Below are experts of layer 5 (counted from 0) of a mixture-of-experts language model. Rows are named gate (a neuron's input weights, with its number), up (a neuron's input weights, with its number) and show model dimensions 0-95. Each number is 500 + 50 x the weight over its row's rms, rounded and kept within 0 to 999. Numbers have three digits each.
Before each expert's rows: "mostly gets" lists some tokens that are sent to it at least half of the time. This comes from a sample of Wikipedia text that the model never trained on.

# expert 62
mostly gets: " last", " th", " Catal"
gate0:592497529508417500586478470473517443481514474501490555484500514456587524475471512444511563452550425540525466569508452466517539487492503584530575531556486437433568529448460533445558546510389428475421567541593372429474516543500457494545456452472474507573440446472550514473510584521628446533
up0:586468456547451556485437546492492466468528487518490458512556571495521515522570527583468356504528477457528498504511435465536477535507592491485519464475600495459542533455610513490526526580476444503479593458411460482500554574431461559524541617492419507563508438577492484460482481408460401568
gate1:470456551485481447512533455521529416504575509542581526485537624524500538450492452474537486451556425508501518573488492504554541459546545492476506560491473539490491494524581508509527486503471564465429443446566395583358579477560591533581455564445455538533528565492473510391510505562604438488
up1:516529501452473465593486411478504422432488530554555571505544494563406466473433438428494502526478540491493473499634488511433591462594499474501536486447456526520491469623498555560465436541529559444465503526514556509526519617498542544574528462470505426546612529505460571479525481575513474418

# expert 122
mostly gets: " water", " aircraft", " attack", " fire", " air", " park"
gate0:559427457485449418491497542524486536498464505550468467492405544414610524492386567468557419497505551524567440554502484491467502473490482493520518517517513469593453490564569434502559535572591520514403504526504490553541454496561578443456479519536529466483527442533459509485524538416630627555
up0:523536497496508447469599516478520520450417477501534461467499627498550521527513518416503411477589507426512512501436499542476481516515441531431525477437588504535455478525515523581549575537525544468545528455514444570457492459588526486519538373416480504563498509542463438547567644510593585529
gate1:566440510545428444485563502492555517443493532511322478496550584493457557504463572517498407561470566556583550566491516391465511540461459486565540433516507499503552551553475554488561449534514496480522549508568454453503464465465438607488553491366481490495536476559517462461556526549538490446
up1:471545507537474501462520562459520497396559484486392450460634476502466484462474462461437505496432526585561537560492531522550493434491484517593553602501526455532552458569508467532440474531519533487532459509509432521445517486552531614394587508377593535559509493564494469502437546550480473556

# expert 97
mostly gets: " for", " against", " For", " under", " with", " by"
gate0:497499518540482542514430566466486535477466579561427472500475376446440488601460458489564534417527411435593459541482491512516399495530503446545387460534451528388474482607490458475421471559562497501477491562550537491535456474534429533528491515611475478498530488474487472525546475570406461495
up0:424545492492592416455538466412524519475561541517548495431456474517545539422573510620471606479489553562504500579532494518504545490484476408406501488514462520511364465502456504542505460449467528445483452401474489547459551520497494514427532534436542516486571522552483429534554460409485477615
gate1:525451544491504483534587480494477442477421497442489474398557539470574406308369478561459498492522567441549527452494479498453428512459507478460540463496543534574430442544511540458514421629497514508460470544519569519521449511509503423547447541476523537541483516564497488422477468489545496530
up1:405443580562540473492489514515567478482531512532478386481507564573537448489418451459569594549477647475577535458449502554504502494530464486557538459521560518481432475464477570641468525559484518545461579442480526437477562519463526420531498501506530433518503423542410531470495478430486514551

# expert 37
mostly gets: " Cons", " Ex", " Bar", " Bas", " Ac", " Math"
gate0:525513500497464467567481529393493523518526417487450488545473502435485456488489510378468528555476585519523621522440493576482491456537534526512600548455518496440519437589477428499479519542460490515447502530539485428509441540474676445548500506471579440556499522537514508579494573521604459577
up0:552524530456448654411568597510489548485609478525580458468531476494562544449577555501504553460553403492510439497478470442471488471467460524431471588504449514547481518435553540473571449469545522434416479508458526490474560456504426456449478465457513536499477508568512544410573469570511528407
gate1:484441543515514478511479486463517429493589544413531557482546469444575578507455449394516462522627460373469582552427475439483516497469432596538468479465516559540467425459532475485526559509500466445477484498517517542456426439561562429632527396533490490489512556536516435523452483485514501468
up1:548431486440471554452446469539513429557563502545487604503457504397497485524489519568498455504392485565528570418524600529486479537437480467480531443553433575469501540550426458457531437441500614519520462448477467473431503404401438567527554576561439525559508484470449535475460540517487468532

# expert 49
mostly gets: " as", " including", " became", " being", " was", " become"
gate0:547447531506445541511405487536472545522498475537571484580522361543533536551487473471473576508479485467523542535561504515596602508481439542468497529451452435442548463495491503491568509530430524571522588543475461571597533560473487429545507514659503513516448476544628537510493520443549447490
up0:476619523508545545484443555570537566533509507404516519416512497478571547465628510514542490505461496457475509540455473534501556507559461466501476487523414478494422575427378514408570489562558482612490426499529446500442470376480511507540470564426488510550488521566571538511514553528460549509
gate1:529451621524470412425515495580409461518503552475484469488496546579516536466512497559506523517483562420501498481488475534496463502426547434576485521536511424486603469430460586441561607486587511546500552425482507464597583498510469476505385426534528536504476435510425503517492516434600477503
up1:443543499552512522529525565538444529530553492492373422575505563588529440494420485485553500491515414549486482450470475523433484543489418514498496570511547427489587550587390555491500577504504547475574477524541464479560466473510440446562523516485479462518514390580389526495469524602484567545

# expert 124
mostly gets: " As", " Ind", " Mon", "op", " Mart", " Gen"
gate0:494433540538504488483423528524544532475595488544458409476569489467490553419437539569564423460527523524467521542496432464515436465480486484505543495510565503530397600478552510451504530587488527484531430458451457488485485458418549488559512372673542539509477575473432509495568532498498416483
up0:443576526442431580570473458439546529625428521502477565440501479567523452523468531536443470583513462479571450450501589557465525494533541463471488588508494518387580468543570545452528570460475451422520497553574551554459502556492446540533493562476539468562397452523522434541467428489469496510
gate1:477512460460504499432438515540505424505559500516466534541492571487524510426502450456491368535565496519576488498517549520534499561534424364541474454588468540492487419474478519436499439484497465479515598622539536499492439547557452536456522374386465470531481564456549504549469456593509460456
up1:518464479529509549542522522510653530464463530563515533467533539474476357494524560493550588417536493495610554554491481564450478543474487509428486528410476455488376446491507529532469469579427527450570478498556599511522512531489523440548509527504502513592516523488471553466630458482440512558

# expert 87
mostly gets: " Do", " Die", " Bro", " Cou", " pro", " failed"
gate0:464483503555489500524502545430456541449558430441512578491512459433473491411628494530568482422546436537469491448508429478513428526556528529494594524522411429538463591543545481484559442524503422528496550558502432428521468553489585384436427524484494492576563470537457507450588528501467550495
up0:530549465488456470500476466403504520564480552545384525409571445492553512500371553473509552428504501515540366507403555539521562460507426491549403551515518548493448540509501439551531572558516481444588514507558462542497475487479607510436553527505448543510437532470588503516534542552472539546
gate1:497495494491394413604501479457484520485489426466502391539558479396550508536529479534611548551569557479601505533494473517473520434569541447470535488580534401491539476461453462468601506418385507485548527533543491492512506525505509390524444512509540455485399519507577477473570501569496505514
up1:471588552442499497531428460481569577494481501609483446495502428446443464563431474515433453508480442526560576479583472453499581485518507503447534432469449523552494484573456508509502542387385535532494456440462464460430458456428402526436561549485492481428511442450563515537558499589515538441

# expert 39
mostly gets: " Gold", " Silver", " master", " Bronze", " PhD", " Master"
gate0:542541504508429531429523439481493429546501566486492558422504542544519479528499540431517461553510446475582608403479474462516420504538479446544478574602570493455575458485542528511581430576529547545509624474469498510490444423542571531569511515453485453590528557459482402515470543585480539508
up0:463519541547470441436471483527473443478506489606546443484522457499490545564471530503538523443451558474484491470540473414461532509546509494486605559501528543600542541542481407503463500463503456543464446534536527418475609387386408453484494560636479514490548513438459537497398460481468483587
gate1:545527368483478512536438476518536544447460509501548586447490473491450585574527593465451535588552454499488562519593468508498546533563523532561484533518466545450548532540512419524533538511515548534493426604498588470549381539501529522479613498534561511510584534498395460506587421496519480503
up1:569500529536508456468569478520429470521460502564479549423563385484536466407591458502548514483507540485527451543533521480488473470453533587530492414423499481497501502486502474571535493567530540545618430645459507499466457536582481515488528478527551495458479542515330526574530582500545553478

# expert 64
mostly gets: " new", " local", " national", " real", " European", " professional"
gate0:517497432433528512541520411573478480537473495571548477582502495411510451562455542481578521566519480441451565568525594551471479564531515445496496492484500602467510505628412505454518510540450540484439512481522495442586558529476442509353547425526495396466492470462525492525491448473467457405
up0:495542491542526513493481556544558576524522486406524458416553533495522459484445379482433460470534583590397518503462433512500485454497498535469502541571476419476478517506558448579464453508548585548515483498505315466458469488536572513554480479502517609500507508539485561448454503446380490519
gate1:469494482503516419555475538490463402553463499496469533518540584389494469472412492472514479520537534561447481527541494521534419526535467552483512574506496453511507474568546546516598497634477458420480509455502503499515422487552564433539643485456387545573491471522514539439522563404561523583
up1:519509493438547419507528510465480379464530496471446522554498606498449513451381484463554503486494528530496551538489510498502419561580417566464539460491505411504509462555550543495578432615501470447478472510526502516579465513546494524580609510427436552524554543514448446434533562472608514577

# expert 84
mostly gets: " had", " have", " has", " been", " they", " often"
gate0:452330582479480458482452555499476516458381532479518573522530476586542531507557484512445512525410568497473524492603441462472479439504477436477444515505452532537466498505381570519526477574468460485485510518454451471443471532569569511579500505488564586480532473496469497451483634529410486507
up0:438389562513484452519461478533523502447470507471443572563565525510537599451508488497535452528399521476531506495539484497481473479513429400460464446536473541588500508426389640453534508563522500490469422506480438522461467533539559552518489401485567511418478446530475516469574558467419417573
gate1:438542592556509444494490514586491586461456397493597547478635491478569569541591508485463540451488486641554527421435508553532509489550413484514544466504451491541514469574485558570553504591452494470503538485477536538493507480496484504461497533561496454461569490464468553417489496583426500557
up1:442424562591486482441550467570502543464467478417521583402592487585595553483540531605355485494479514541528521447530529500484517446545500459533489461419532555430476478539485564506495553465515536525518416444453452548462544460462475439471518501497558440512562525498454526408507479595431478540

# expert 120
mostly gets: "eg", "|---|---|---|---|---|---|", "ç", "qu", "reg", "l"
gate0:539531480427451515486559517482375415533526442501465467499475485453454536424558544465522528555572524497553387439496451399574497517577531433487550504501498459426408532440501485479505486461454495522503525542473516479446518532484517489495484413506394430456435447627445497531507422507572376513
up0:554516462507500455446462549622461534528517559446520600520530477546525492511487511470565583467431489429511584498437459491567459571449509524498611418484503565437573450515563472373571451556531539486425480506567523511517513423524393472515477548447508522586534545450543418466440482505477539519
gate1:536485542455463552515536546546550535523485591518456576504511442517535446528476459504481405529452528560431501493581428470596542471528509502492422432578387552554495395497486570467579505485446525479565493581526455449505627580524584533471512515505510455492417489546515562549440468588538534535
up1:556580516418498476475509472554476428439497448533445467564580505421536546474495463476438555343448482522558467470568391558458476398598503510473561525517581453542481528512512556553452477421497513447537540543538525537521492369462503500533513483481456495500486565526596469567506468444536527448

# expert 21
mostly gets: " be", " into", " would", " could", " To", " to"
gate0:438459544505446544457524540449466493513573491499609489414472514520522551460554420464519483428516355594467540525446505528561418531456462390424545521530466492461476540571480553515406524562546478479584481514456511411549400505498442505423474527470504566544440550434532437507518443505497450491
up0:504541489578468568526540482501457540447493600507460645498562512526501449442529431488442539581536629482568507455481499471535516447471529502467400471548491534471515530565444519494444394500375520440573479532519534513449609494576461467561544459490535518514460457571474480554534456541437508440
gate1:493468532641536512540495544555550546500530522484485490463619479508476579465478479575623438496471482398491489465483514543489480439488495403520551510441590482524417540532366540462549495498471532483606508514509465424505380540484513533517495510433470521507405486449501461571594499514469525548
up1:438506531472503457526510525446466478614567530459593461501556549563441454486391429540588573386546547476425486464438547503506540503416531508478499485489499453553454618554499565570394443470495492504534546512535486491441460542490508504481429597495572512479446495454521443425521418432514514521

# expert 121
mostly gets: "°N", "There", " (202", " 202", " housing", " Agric"
gate0:486439516514486461534436491484538441539455521486558553503552532416512491539453644520531453538393533510624575555477536514579457421515519547551569537563466562462469518480494568475506510521419556531476593497483410438414458399510522535468470431412440441512463528470477512505495550509584500459
up0:468497437472506476491493508511543506560537445460556480450533459502542557515553443528418512545608546423472450500543495349517467541559493465434433527533539501472494628475441474542505507466505515520495429460590444550558528598544488506544536488577490594430606434516521494497590416488412497486
gate1:473428474557415548534434552458420506538489515523431505602435500570551509540539506434512492426519411486490522534537523467527523451513508517509603523523381577497495529513445564541558427508449547422409476495510492602433432458491540485586427468597440477494504462562484495494613525508502559471
up1:524605522478554473489522464437469410491534443525559509477547430460449606577582580532502536433608473488515459451484511520484530460457520419400518497499514469470502575401508469404561503556581470565525500513483395461421586572480519493454479518445517533573558492477550469469478515517454410487

# expert 52
mostly gets: " from", " From", " changed", " far", "From", " (from"
gate0:575525407534524543506419473489469543463558419442523600489517540455526542589471615464467504489500484605471494436456432484506491536436479620416431468544484542509532550534477559486489449564540538475496529409480538480473441507581453533418529575447562583542434446598524503461509531471511494512
up0:480542544529453539533482583477472466471607485401461541520529567496502497611430527462550528553505513603503491491461524586519515506443514653425472489538420577507513578464448483512542444471482594545492524418485513471586490523482458515436486590442572485504497434603511520496513602518493521527
gate1:405465501493487593455455458471574559389448455483522523566517528477532486495564361400484535476577619596516495483492453532531433493573520495565575511472541444509481459520534497479495495572484432517464534497426450494392422493550505496594514513494493537601525518501459552479525538526538555428
up1:520536486446493545356560543561491528526516488442561481487350494615584440479506437483519408457501498480510549436500531506514498515422480533490481553436468504506496536497539483480459412592490485483482479524554504540540494560458431574494503426531432520525486518457470509491465567404556394630

# expert 106
mostly gets: " Animalia", "==Background==", "izon", " life==", " entire", "==Biography=="
gate0:479577519479424445480486475570405479513464494476568488467511409498533544484509595482390388431493462558496439562491509487553505478498488539469476540529493598628596528471447557490504503531407496450619458580546544492517432421586541519488510480506502467549446469467527477559417486523542476548
up0:497523567563470436476451481495563480518518508529445491497570499545520567475525484504497486460460425567523520511413529518576478506599490473536556474455406495479469425579524542369466484508522507443464516477489401427480376467491468474430474601550436475533584430438370493540542471538542510577
gate1:467538434414470485470534442454450491459465572476526536511561533480560518528570485465465593498540557570474512442506554516459442490541616527423561528558434558524486495523435553418481542478501477489521533396587465577550394586557520513454485398499449605496496442460494488518531464511491611472
up1:502477446584572463506492401548544546456406489458503411469480464526561463518543476455496541499623500456418497433483519409512496538455507570610544498503524531546478547477504523468571487410472574607499591484510414498414435536433460516482484431499475484557629483487498482522492462560567502483

# expert 114
mostly gets: "ations", "ions", "ics", "ities", "ments", "ines"
gate0:538531602429437522529410546485559521584481484525513569545540474486542453441516476454589556564525598546519533385551528593545519530478487490462501502503439535475556533434472492552618503521468486493511525576428471485521562571515523482518543462436514509531512409550589602515482530429407507429
up0:585535508431465523567462488513530452676494468435498510518479462399583450460482474477566489520512564550486516496491509633468513496484441580478541457575451452419553545474462474486597465514472553488460564584469481474518496552419474480518505497371483489487549502570540556577504584485496486461
gate1:453534469631535524480442564469568522474529546503572466371481442423582555448461456478499495377480506500483491451511515540596481414500518507471504516441517511475463580536537462513479554453587559524593511503556483431534520492468504569469490572536506493500432549455572549455412570540423582483
up1:491556413406497460496487558480512534502438510551595569469479583435588502338437533526484490466460448542545521529434536577522495464500498554495509456504636461542479526560536442568590567449510517555564565484509566466574538491471433469457461503545575465451554489526476428498467529534523538505

# expert 51
mostly gets: " two", " one", " first", " three", " most", " more"
gate0:566481503480526435494448475464486440493488478567615391526497550423418426512417445533461482516480486477479550548572461457445475493462442494571465597528542553457471441451385556408457484551475507446480532477491503502427529524473488575519418561558456465542573518417479514570504435555543541587
up0:513562491428538513507510467568423542428522404481448540412594577482553462430564571430480480544454516568506491375557435428498548442461527466449536450522455464504557569558570552446512485537439526454547476504630543476447508451584511481527538590529482513481469511535459477506514524459465424466
gate1:499575510449480561447502459538507507465497453564467487473539439527513500578576557379538485553521558566550505425470509460526459552515463496528549448534462493554567532536435510511501400480446519555566495402567503593544607447652496454467534534528471487560416459463532429494534462563450497437
up1:544516528494516513471500482505483540420551454574484424503585488455474518539617572454533475519514511534536524477405561522491474581537452487474538396525457486559530549567458461505476433455506532541600548464542568529615572478611457446408474559468474462466402466518523430564557510570478450451

# expert 43
mostly gets: " Ever", " We", " se", "===W"
gate0:475552513480432476508511546471521486472503487485478590562586567504535537565493427532500454529623544547480456463527417451517468489511558537536505492661521556495474458519530526459457526503475545462443500484542553488458366522515524543429469506522482533428452488563558431583628474607575544526
up0:461402436561513499542451524422513468502521625612505498475507518463524561477516438511455470465568501468512424552535428532463537584433555563530562492523514523519478476565522524513506442562501615437589538445514483491590493628486575493516457523460491499421462571504453561544597487513486423509
gate1:424494524560490526608448561465500545409497471497414526383538543415523502468410526514519502445448492549515473500558488539472457485534523573558505582553459556479414534522483448498546596552462470514521528501513399567508503630569575532442525608534446532523522561468421495510516466512435531482
up1:570503473440531551478488582445475461578509422488552455532484454516567527523488489404538438520554405565482479501486484569463564480558413519483594486437555415535531510459509492582498530485544522479568458491551515542463519362523470459504479440560483562491509597527511560502500552508658433548

# expert 23
mostly gets: " elected", " support", " present", " Chief", " strong", " current"
gate0:465541515542402415485440576514525460472562415432430492484502600503484501419520509488518453604497505499395510527517535536388422517517484508484445429412504498456542523554513439506635559520503492452514535486460511383529395493535387503478532504503435484510522492582480553486509483560494441475
up0:502562440528470491557532491561629500423465432485474443490474545535496553483434442421536568526515463484520427571508520427495482538489455576491552432477543589518443407482471569515578541436463518510489522450536589593514506570500448549453456424446514458445557473596482482448439577462492561433
gate1:557524367568467509538451513545548557491538486548482564565505532504487611500541496371426472592496444466424501469473536500461542572498476406499523471588498539456587595517431468560602506440507526536476496460527507395490498534483508526579513497552492511524528423606526510563445483489546530521
up1:480448457517451439542494471594525482532536555575500507544511564491474513500552470454404554438497551551391539523515507514497526509522488455547522457556430542541521589453532525572565479410497554452512497482420419432495475567462507474553540443536515533620578446631525455521389531478535576550

# expert 20
mostly gets: " Votes", " ±%", "Th", " %", " Draw", " Pos"
gate0:470405488527504499499506501460465496487537464517466559528518589517380473510493522450409531471487493546515512444493518545599485510623539462417397594526503599418406507418470453558575498566475367540510504484469515547502453453473497494470528467514415569565478505573496497547565428489486451524
up0:481493565514556506425522577534527425504541545499479496543530587445544468453430566569432481573486450461512518558515533461497437515462495546440565641589504519653487516429426425549540520492538505532498512487530542531572437473506527472470509470523407510511504568487507504595488562369539504518
gate1:451570572481503571501490607435490446512516498566562572588557461540525543486497402457549471553498446507554541479485426492457551451457502481411528500589498528482493556621471469553509534469484569419549499481557532584535510411491543493515517568393472405574473559535518503526530537592540479548
up1:525548462496513398430543486552432506481602480437575459464506554439507469381578522553555487465541429440570528493508587524464454539529579518565564481479446478546559500494516496526537477578490489460476569452505410529421498549559537465509486584544554531516515575491426443437573443492555503603

# expert 67
mostly gets: "iy", "andr", "rav", " Georg", "har", "zh"
gate0:475481469563543435568431498554595482548535526445526454529512517484488491425560494530498505476488598529429598537474502475506464446529490542565463632522478478485540425499411482554488475491425503418487474475523516533481483439450621540512465379472446518572403557442398533562558495441466458488
up0:514462456557495441569470442582504464429482558443477483529423482573552453349523575481499588521538553515435518497380503539516527500480510542551488582515484414487462419565482449573435503422480456503516506476454552552499506454547561547504369477517504501614508436459490479564503472450520457522
gate1:446529491500509527483512518518492478514497484588491578541510578595514414494447560466450523546511587567446441542581464519520493544343399642539449585512486529441505517482501436555503511515520486469449483476625501409538482514516508536502513540471549576485533487476502426585479501483496577416
up1:461483483518532460558476517402590455434487417437536475446460489495471429475436468443489438493447441474544580424421583464533498549536529448501567539504439477454533537482512445524481440570482548488506471467468418538489434497504534470497561416458490415528428588486465435481583444387507384454

# expert 3
mostly gets: " mar", " Rank", " design", " Jud", " effect", " Found"
gate0:536438449532451530571497516483511503477493546532557573453447537536464496616415485443557393469463454583517523436522444357478492576551538462462491402499526545497511596482554499523453548530537520463530524553515578506529559445502406563558498536483491504430456411548473453426486457430488442549
up0:534518488396486514538540523495443464449437593467452467495463517532559426554464544504491462574461582523551420458484467427449438496554472456448539392530527495462514559417533556474466563547452435493480445533482512651452558455525470548479480507525441424465509566530485509541606608462473514564
gate1:485462441473425504601453570571498524508596407443511431535568471560477555538525497481534452539543427486521431468515498520517490478419513499499523551457568478433484557531477426573476548554428550451540603499497503415508559547434486492467462521443596514531443474411505527493390391457514492569
up1:509563425523555488572516473560506521494539591463570465392423484562497580406522478517344434472427444449466475467517443395449562421480520472467493517477553534511497579470578487618477467547444522534442518512501554474501478520490475529467513519418480566541456504534533461521528411462503425523

# expert 85
mostly gets: " of", " Operation", " regarding"
gate0:549484382483494528536473472427500439552419517453485425490430468446526512458496456427444472512511450529527572541431531519503407507511451468402463570530518606626415438465571438502540443548460536501514462490448482484468399476466561529452431573421447548490528501542575537462529525433470477520
up0:555570454499469588502475509500395529535496528572447463494534500534375453474429570443519393508441429488579487435430493440458439470516479484507545497582627553435449469445574528522576542497473443508460541444532516564529578479551454555519461550539462483453534446535462478526486531415507577477
gate1:565456444496490507522440511511490480501544504492476440478540518386598541509434504532510480371521537575420389505451474508579536483413592518503479570464540416501429569574548576516504570431493502506510459533578472541522458427537533445491465438526549484492513521423530502604494595459507518578
up1:488487578520501473466665502457527483460517535531511560507554513516409522505537410434452482501485417483509500502450492506505487478515448494527513356525601501556484513495437396577528541475476503360514559430551463559454575466423461499552562511470489388553539458472450480463511445530541535513

# expert 45
mostly gets: " am", " Val", " ref", " stat", " need", " comm"
gate0:490471564430422530492541551415521464388472494540515475540608502553484564587576494505439582477461410568565543547439463562539448435444449536461538557508506504474556530464521553591499594521475519470390511463529496486496544456557458540507453523510506517453429631458442528526494528563460507462
up0:514496586459505521489550574598537508565477539523525516528464452440543482448496553552611506454570543593497440552534588583578538519468513528455436454536450595463496564579477490486495520559548569490516543588483475574399496542486530445508501573484513487523524386508499447486582529527383521522
gate1:487505489494469492510506500526489434486475527391596462317592523528560473549455534552540564490568537505486443494540403524489446539512551493417526468474358483584473526489424523565496557520507576470477501511474535500526427486498413379487474419501508519560545456486444455517488546482478569489
up1:599457388556474492496481451605482475509495526530437535449511474498484441559556512424538636537460551585432422467477423475530496511523486463565419523553462547476462519513560511525510387442434531445501501532428554563458454564509435545458515518522490505614575544512516496495464516472512397455

# expert 109
mostly gets: "stein", "ley", "sey", "berg", "sky", "haus"
gate0:445491482556444538486409516525388512372496503488445537542543491513532491565501431511446472475502503474513434511431393469481455381474495480562540543365476556483460556549455492436570483479513536502403437453502532459479503457418515576495517477449486407511506431578427471564501454563519543546
up0:485454569437514524492483464469638451529504490530584439375488566515522495456508575530445520545513458498521550511504544550459505573556578512448535521584517468562481468456594528535423483556514451489597583491557572548573492553527472509464577566611480497477480461509496537436430512510607465481
gate1:562516462423516442568521470437412501514498515489521513572680538421437479462549508513461471475526437554537512508489496517602582534487457547524479575494447529572441372488527560518518486457474483531564502537421532495461516459517517557532455510397538565545490529450618552489441471477483495578
up1:489542502440462522446414516459466568522470461481458412597595507424474429535517442555584505471452373454508448507567431541408580481558477492447491463516580510568540457521523451620534490430488523448490494489414409563434477579484531547501440537507473531501488528522522474466490508541534568440

# expert 17
mostly gets: " make", " win", " liv", "–18", "cor", " making"
gate0:500479434502449412594490539542477474536580512476518497514455502447471481471538489447486552500394476547621443467506545483478514512553485355580554473481477419468528588439465476576538554537479542620432527520552466408442458447483430529531427515553444545536471499536479534437529456565557484466
up0:403498529585440570556510487624563475547474571563511473537487530479511576513498480460483511522472422448464508504586623403497559530504405488536505516554531466494476521541478449538609471462492523580570491524515409567535577507478577571566500497438476539493476548532442518533436509545566574544
gate1:422502586579430504568497539431542416431505556521509507422461504449465545535465474501571453475534490448651507543427517461511453523526487505433545513469538560499462469569419485439562591511449483555512610490533530475405520525507495427462402513397522498562461423515433453515475537465491481496
up1:487452605518529523537480493534599500391410565530496574511547549466565542492535414522461429497461440460542575617509518439536640506501465573557543552535456530501476506441541468554472534491506521558469460488360523505447459513538535469451474496469506532508488515498415394561479449508562469481